Below are experts of layer 3 (counted from 0) of a mixture-of-experts language model. Rows are named router (the router's row for the expert), gate (a neuron's input weights, with its number), up (a neuron's input weights, with its number) and show model dimensions 0-159. Each number is 50 + 10 x the weight over its row's rms, rounded and kept within 0 to 99.
Before each expert's rows: "gets" lists some tokens that make up at least twice as much of what it gets as of all text. This comes from a sample of Wikipedia text that the model never trained on. Tokens count by the router's weight.

# expert 14
gets: "1", "9", "0", "2", "8", ","
router:48 64 44 43 53 40 68 59 66 44 42 49 37 56 27 40 64 44 36 60 57 55 55 74 44 41 73 65 41 34 47 42 49 61 65 46 64 44 50 37 41 37 61 51 49 41 37 47 40 44 40 63 42 42 52 52 39 60 54 52 57 59 41 47 30 43 51 42 55 59 48 58 38 33 39 55 53 49 56 49 39 48 66 49 61 47 29 54 60 46 66 50 42 58 67 42 55 50 51 47 56 50 58 38 51 52 62 52 56 31 52 60 65 49 56 52 36 64 51 45 38 51 48 48 46 41 57 45 53 49 44 57 54 50 60 35 41 41 29 59 49 69 43 28 59 40 59 29 41 47 46 45 60 55 26 51 35 59 50 43
gate8:52 70 71 58 43 45 66 52 62 52 60 48 52 50 41 47 52 41 48 69 57 50 62 34 34 70 51 54 50 30 44 50 33 55 43 58 54 55 43 44 33 41 60 73 54 37 45 57 52 53 47 51 49 48 64 51 41 54 51 65 68 39 42 49 51 60 57 62 39 48 47 64 43 41 38 46 57 46 59 51 46 42 46 46 51 40 52 46 34 44 59 53 45 48 46 53 21 48 43 62 38 37 33 51 52 49 30 40 55 25 61 55 47 53 47 56 50 54 57 54 47 54 68 52 46 40 51 56 56 43 43 36 66 47 63 49 56 54 58 71 44 65 56 64 61 39 32 46 49 67 50 57 48 59 31 38 29 67 43 47
up8:68 46 44 50 57 67 46 43 47 70 60 50 42 61 48 58 45 63 43 36 47 58 54 52 61 63 57 55 43 57 38 56 52 44 60 48 61 51 54 39 55 65 55 55 64 48 52 60 67 61 62 42 47 54 63 50 63 73 57 56 54 44 25 54 37 52 52 55 43 57 46 46 27 42 52 55 51 45 63 34 57 51 57 45 38 62 51 56 40 60 52 51 53 37 61 59 36 45 46 47 54 60 57 45 64 67 59 38 52 48 35 36 54 62 42 25 58 24 33 45 61 69 62 52 47 40 41 47 55 39 49 44 64 68 40 63 43 24 54 59 57 58 47 38 52 43 49 36 51 58 43 40 55 45 33 58 53 62 44 57
gate9:37 36 41 48 53 66 61 59 48 30 48 48 45 53 64 56 41 37 55 43 53 47 55 43 68 43 31 52 45 28 56 51 42 60 40 40 51 62 49 35 64 49 39 53 51 54 48 80 55 47 48 48 55 53 60 63 66 37 66 59 65 54 64 46 58 48 50 52 63 36 54 60 34 51 47 57 59 44 44 60 61 49 36 64 45 45 61 41 56 67 53 42 62 53 68 57 50 29 41 54 50 53 62 59 46 44 53 54 54 60 63 70 60 37 56 52 39 36 74 54 52 35 44 29 55 55 47 37 49 50 49 58 52 48 41 52 67 45 33 58 55 58 57 31 51 65 50 36 36 60 41 33 57 46 48 47 53 41 58 41
up9:43 45 52 50 52 44 64 55 51 56 70 61 48 44 44 33 47 64 48 65 54 53 54 51 60 64 68 64 31 38 54 66 57 43 54 26 57 46 60 61 46 55 45 47 43 44 44 51 41 60 56 53 47 54 29 48 52 61 59 57 47 56 34 45 47 35 36 44 38 53 55 67 56 68 35 51 41 55 48 55 57 43 51 52 40 51 50 48 59 66 58 51 51 52 38 43 45 63 35 58 51 35 46 54 39 64 28 54 49 35 62 54 45 38 60 57 43 31 56 63 58 63 55 44 64 56 41 70 49 10 39 58 36 52 59 40 58 39 52 46 42 45 49 60 48 53 46 51 47 49 48 42 37 51 60 24 53 48 46 69
gate10:59 42 58 40 56 43 57 57 67 51 38 51 49 48 42 41 59 52 55 32 45 42 43 68 33 60 41 37 49 56 48 47 60 65 72 46 70 48 67 39 43 44 64 47 60 39 42 54 52 44 56 65 53 40 80 46 42 55 46 56 49 32 53 70 56 30 31 41 57 37 53 45 49 49 38 56 68 49 48 37 50 65 45 58 33 42 47 42 42 47 67 43 52 54 56 52 55 50 58 65 46 33 56 52 53 47 58 42 39 58 51 66 47 41 72 40 49 65 40 49 46 48 48 57 59 40 57 50 63 50 48 54 52 44 51 39 56 54 44 26 50 31 37 45 47 37 57 43 23 54 41 48 56 62 56 51 48 45 33 39
up10:42 37 38 41 41 70 64 53 52 24 39 60 49 47 45 38 55 55 43 37 70 33 46 62 34 62 60 29 55 45 52 54 55 71 56 49 66 48 57 43 55 51 54 49 62 56 34 48 56 39 47 64 53 59 50 57 35 46 65 54 36 39 48 46 71 32 29 49 52 44 57 42 63 75 35 51 50 59 55 61 46 71 43 60 45 43 61 31 36 48 58 54 41 31 67 44 54 52 53 50 62 38 50 53 58 40 39 53 55 61 48 50 51 28 59 53 50 54 49 45 50 60 55 43 54 37 43 57 48 56 49 53 53 40 56 45 40 53 34 52 44 26 52 36 49 53 56 66 51 55 48 54 58 57 60 51 58 53 40 63
gate11:62 47 61 51 51 52 46 62 59 58 60 38 58 42 43 41 44 56 57 35 40 48 49 59 43 48 53 36 51 31 57 44 65 59 53 40 76 53 83 44 47 44 45 49 81 56 54 47 49 52 43 39 41 52 65 40 60 63 42 50 55 32 31 44 41 54 44 40 64 37 51 62 46 66 55 41 48 41 74 44 61 69 51 43 40 49 47 45 54 58 66 50 23 36 39 54 35 36 57 59 60 50 43 32 41 43 45 41 59 48 49 57 53 43 52 43 35 40 57 66 54 45 56 55 43 49 47 50 45 58 68 40 60 43 55 48 35 40 36 52 56 46 38 60 58 45 63 47 37 50 43 53 58 49 38 44 33 54 52 56
up11:44 37 67 54 46 43 31 35 50 59 61 29 41 52 44 42 60 36 62 37 43 42 56 47 39 53 51 47 34 43 54 52 54 66 38 58 45 54 61 40 45 55 66 54 66 37 42 48 54 51 60 23 49 44 44 33 46 66 43 53 58 39 56 37 28 52 55 46 44 55 50 50 42 52 58 47 54 40 24 55 27 57 63 57 40 80 62 35 52 56 62 50 65 46 42 47 51 54 50 52 57 47 68 45 41 40 42 61 43 53 50 48 41 47 33 46 58 36 49 50 50 54 69 62 53 56 51 52 48 35 62 56 51 35 41 47 39 40 59 77 60 47 51 47 51 62 52 55 47 37 51 44 41 57 37 44 32 47 57 54
gate12:46 45 55 40 40 75 51 50 48 48 46 54 48 49 53 68 39 58 53 62 49 50 53 49 54 53 68 36 49 67 39 64 55 56 53 57 60 66 37 62 40 56 47 45 43 33 56 58 62 48 45 70 47 45 68 39 48 65 79 49 41 46 51 55 50 44 36 60 46 52 39 41 47 60 52 40 44 58 55 65 37 48 60 50 43 46 44 44 45 35 73 35 54 48 61 61 37 55 46 81 53 55 33 50 53 43 68 41 60 50 53 53 42 59 70 47 65 42 52 54 63 42 66 44 48 50 49 58 43 57 29 47 59 54 50 53 43 38 35 36 54 61 42 37 41 35 51 53 51 61 42 44 62 62 38 40 49 71 55 44
up12:62 69 68 48 40 44 44 36 63 50 68 83 49 43 54 50 61 45 46 61 43 55 38 57 45 48 60 42 53 29 46 53 57 39 26 50 48 46 70 61 53 57 60 52 51 71 50 41 49 33 70 56 47 59 53 39 38 51 39 37 47 68 54 43 40 33 57 59 59 54 45 39 50 69 52 55 60 59 29 30 35 58 60 53 43 43 49 50 32 38 45 48 49 52 49 56 41 62 49 71 46 56 62 54 43 34 42 47 45 58 57 60 45 54 59 47 44 54 53 39 41 46 54 51 51 41 46 65 61 40 59 60 41 42 52 38 52 47 51 59 54 37 45 55 47 41 57 58 48 32 48 23 56 60 51 43 53 55 35 54
gate13:36 46 39 42 46 51 40 57 36 49 50 53 45 54 40 41 52 55 57 59 45 46 48 66 54 71 64 60 45 35 59 39 49 38 48 55 45 55 64 41 27 42 69 42 54 40 37 52 59 53 42 52 61 38 59 52 43 55 64 53 58 42 65 53 38 59 61 67 53 44 63 34 59 44 40 53 40 56 51 17 26 39 77 60 36 57 53 54 37 60 46 54 59 50 46 47 44 52 46 54 59 32 55 51 33 60 58 33 64 43 51 43 64 56 39 56 59 35 47 50 53 49 53 44 56 40 53 47 49 53 48 46 61 53 48 63 32 66 52 32 52 45 53 41 47 46 61 35 62 53 60 60 48 48 46 26 49 35 45 34
up13:32 53 56 43 44 36 50 46 46 61 45 46 49 52 31 44 41 39 29 50 32 24 60 64 52 48 62 37 40 39 37 47 48 58 47 62 50 46 62 70 26 36 37 38 59 44 68 56 62 52 43 37 51 57 60 49 40 51 67 47 68 36 73 48 46 42 39 47 48 58 30 50 34 62 38 39 48 51 48 71 41 60 62 57 64 65 44 70 51 53 51 52 50 53 55 46 51 53 53 47 28 42 47 52 62 59 61 50 59 42 55 58 57 61 55 51 48 39 44 46 41 68 38 57 61 57 45 49 64 46 49 57 49 45 59 47 53 68 41 42 42 56 50 59 70 50 41 49 40 47 48 48 66 57 64 57 45 49 61 57
gate14:51 46 45 52 31 49 42 56 50 53 36 66 54 59 34 60 44 54 40 43 57 51 57 53 60 34 56 58 44 38 41 54 44 37 35 39 65 46 53 48 55 48 40 65 49 37 58 38 56 54 59 45 59 61 42 46 37 54 51 39 45 27 53 53 66 46 48 22 44 51 26 45 35 46 47 65 52 51 56 60 55 44 66 59 45 44 47 37 43 57 27 66 60 52 44 46 46 51 61 60 51 46 58 44 42 44 54 57 44 26 52 62 52 56 53 63 41 35 46 60 30 63 55 48 49 26 42 46 41 50 29 41 49 59 40 42 58 42 37 51 45 73 60 44 59 54 56 49 37 65 53 61 39 72 34 50 57 48 55 48
up14:50 53 38 52 56 39 57 45 39 44 50 65 52 66 63 49 51 33 39 39 43 42 56 45 61 43 48 63 41 46 45 46 40 30 35 44 43 50 44 64 33 60 46 54 48 54 41 42 74 46 33 61 56 49 50 52 51 42 58 70 57 52 50 62 71 68 49 62 50 61 51 28 43 61 47 47 49 45 60 50 52 47 32 50 33 44 44 49 60 48 42 52 45 28 39 70 45 37 44 52 47 47 39 44 44 38 44 36 43 34 44 50 37 35 60 32 54 60 29 46 46 35 57 40 54 56 47 25 33 52 55 62 46 68 48 43 49 35 51 41 55 65 64 36 61 52 54 51 59 51 52 52 30 45 65 47 49 50 50 34
gate15:66 51 57 51 60 46 43 59 65 51 55 63 52 47 51 65 58 38 55 42 52 59 41 50 38 43 51 38 55 55 60 32 54 40 68 58 63 56 33 58 49 52 46 59 64 51 33 54 39 61 44 51 54 40 65 57 64 37 41 48 54 47 40 74 57 49 51 50 44 46 50 62 41 34 41 41 58 47 46 43 56 49 47 63 52 47 32 39 43 50 58 46 48 53 55 51 53 44 45 38 37 46 22 47 40 31 79 63 57 50 67 57 51 51 29 68 52 57 62 58 49 19 32 67 49 65 67 39 42 56 55 48 51 59 59 47 47 29 35 40 38 53 59 42 45 35 46 50 44 45 45 57 43 60 57 40 46 55 48 52
up15:43 30 58 41 53 47 63 56 43 51 54 48 50 51 46 41 49 59 35 38 52 69 43 39 59 48 63 57 50 56 70 49 37 37 53 46 61 45 38 47 55 47 41 65 48 41 39 45 52 70 63 54 54 46 38 20 59 48 55 44 57 27 56 51 57 40 45 52 40 37 52 46 55 54 60 45 62 57 47 68 47 37 46 39 68 42 32 60 32 47 68 53 44 49 44 31 71 37 64 59 43 64 27 52 50 50 54 66 58 51 53 34 59 45 64 48 54 42 47 48 57 66 32 46 42 47 47 46 49 45 51 57 44 44 46 49 62 55 39 36 68 61 62 35 55 38 50 37 62 63 59 38 52 53 56 35 51 60 46 46
gate16:58 45 42 58 59 61 60 55 56 37 56 55 43 44 39 59 45 49 43 63 57 57 51 54 54 51 67 50 40 28 62 44 60 34 61 47 54 70 47 45 37 32 42 51 50 46 56 47 48 38 25 59 54 45 60 52 53 51 55 49 66 55 57 54 41 54 40 31 54 40 44 54 58 43 45 51 59 65 48 46 48 57 78 63 50 53 48 59 59 59 49 45 65 51 37 45 56 64 57 39 55 27 47 21 59 47 62 49 52 51 36 37 63 48 60 55 52 49 53 54 63 49 46 50 45 51 76 56 43 43 44 52 53 55 63 53 42 49 59 29 61 72 43 41 47 48 54 56 49 54 46 57 72 71 35 67 57 25 47 59
up16:50 51 47 54 55 69 58 55 57 42 63 40 56 54 46 44 67 26 53 43 39 53 47 53 50 61 50 52 34 41 32 42 52 24 74 71 59 67 58 44 60 51 48 55 60 37 46 57 50 39 41 51 46 40 44 50 62 50 53 45 32 51 51 39 26 41 62 44 40 52 58 38 47 34 56 49 60 39 43 48 52 45 38 39 64 58 33 54 53 54 46 42 51 48 46 42 46 52 45 37 47 66 41 49 27 36 49 63 52 36 50 55 50 54 28 75 68 50 52 57 62 53 54 47 63 60 43 66 44 21 47 41 51 53 50 38 50 55 58 51 38 57 42 44 52 56 39 59 51 66 59 56 47 52 58 53 38 58 38 55
gate17:43 54 32 39 49 49 54 41 39 45 44 40 49 64 68 48 50 57 35 54 44 67 66 68 53 57 59 61 41 43 48 69 44 48 50 48 58 44 45 50 48 31 47 45 58 47 47 56 87 57 48 64 56 29 51 43 56 45 46 34 38 48 48 39 48 43 57 56 50 43 59 50 54 50 58 43 54 36 54 26 29 28 44 54 30 57 51 49 46 35 47 56 46 62 47 60 40 47 31 57 51 43 63 39 39 40 52 45 58 41 46 42 72 35 47 75 62 53 61 42 44 33 52 42 55 50 62 48 56 50 33 42 50 64 42 51 39 38 49 52 39 50 66 37 55 57 46 45 64 50 58 54 46 55 43 51 32 57 47 44
up17:50 35 72 51 54 47 51 69 50 59 51 39 35 50 48 56 40 51 74 54 56 58 41 46 58 76 36 57 36 39 67 41 47 63 46 43 56 52 53 42 41 43 38 40 54 56 59 62 34 54 54 64 57 38 53 49 53 54 65 48 53 61 37 72 41 44 52 49 42 50 57 52 73 62 61 46 48 59 57 41 59 34 45 50 48 44 60 52 60 48 55 67 65 77 70 33 42 57 57 46 46 47 47 53 54 32 52 47 53 42 54 42 52 42 31 44 65 56 49 50 52 52 29 60 44 44 41 49 44 64 56 57 52 63 36 55 62 49 61 51 46 43 37 55 60 63 62 61 35 47 41 35 67 58 47 41 54 33 58 47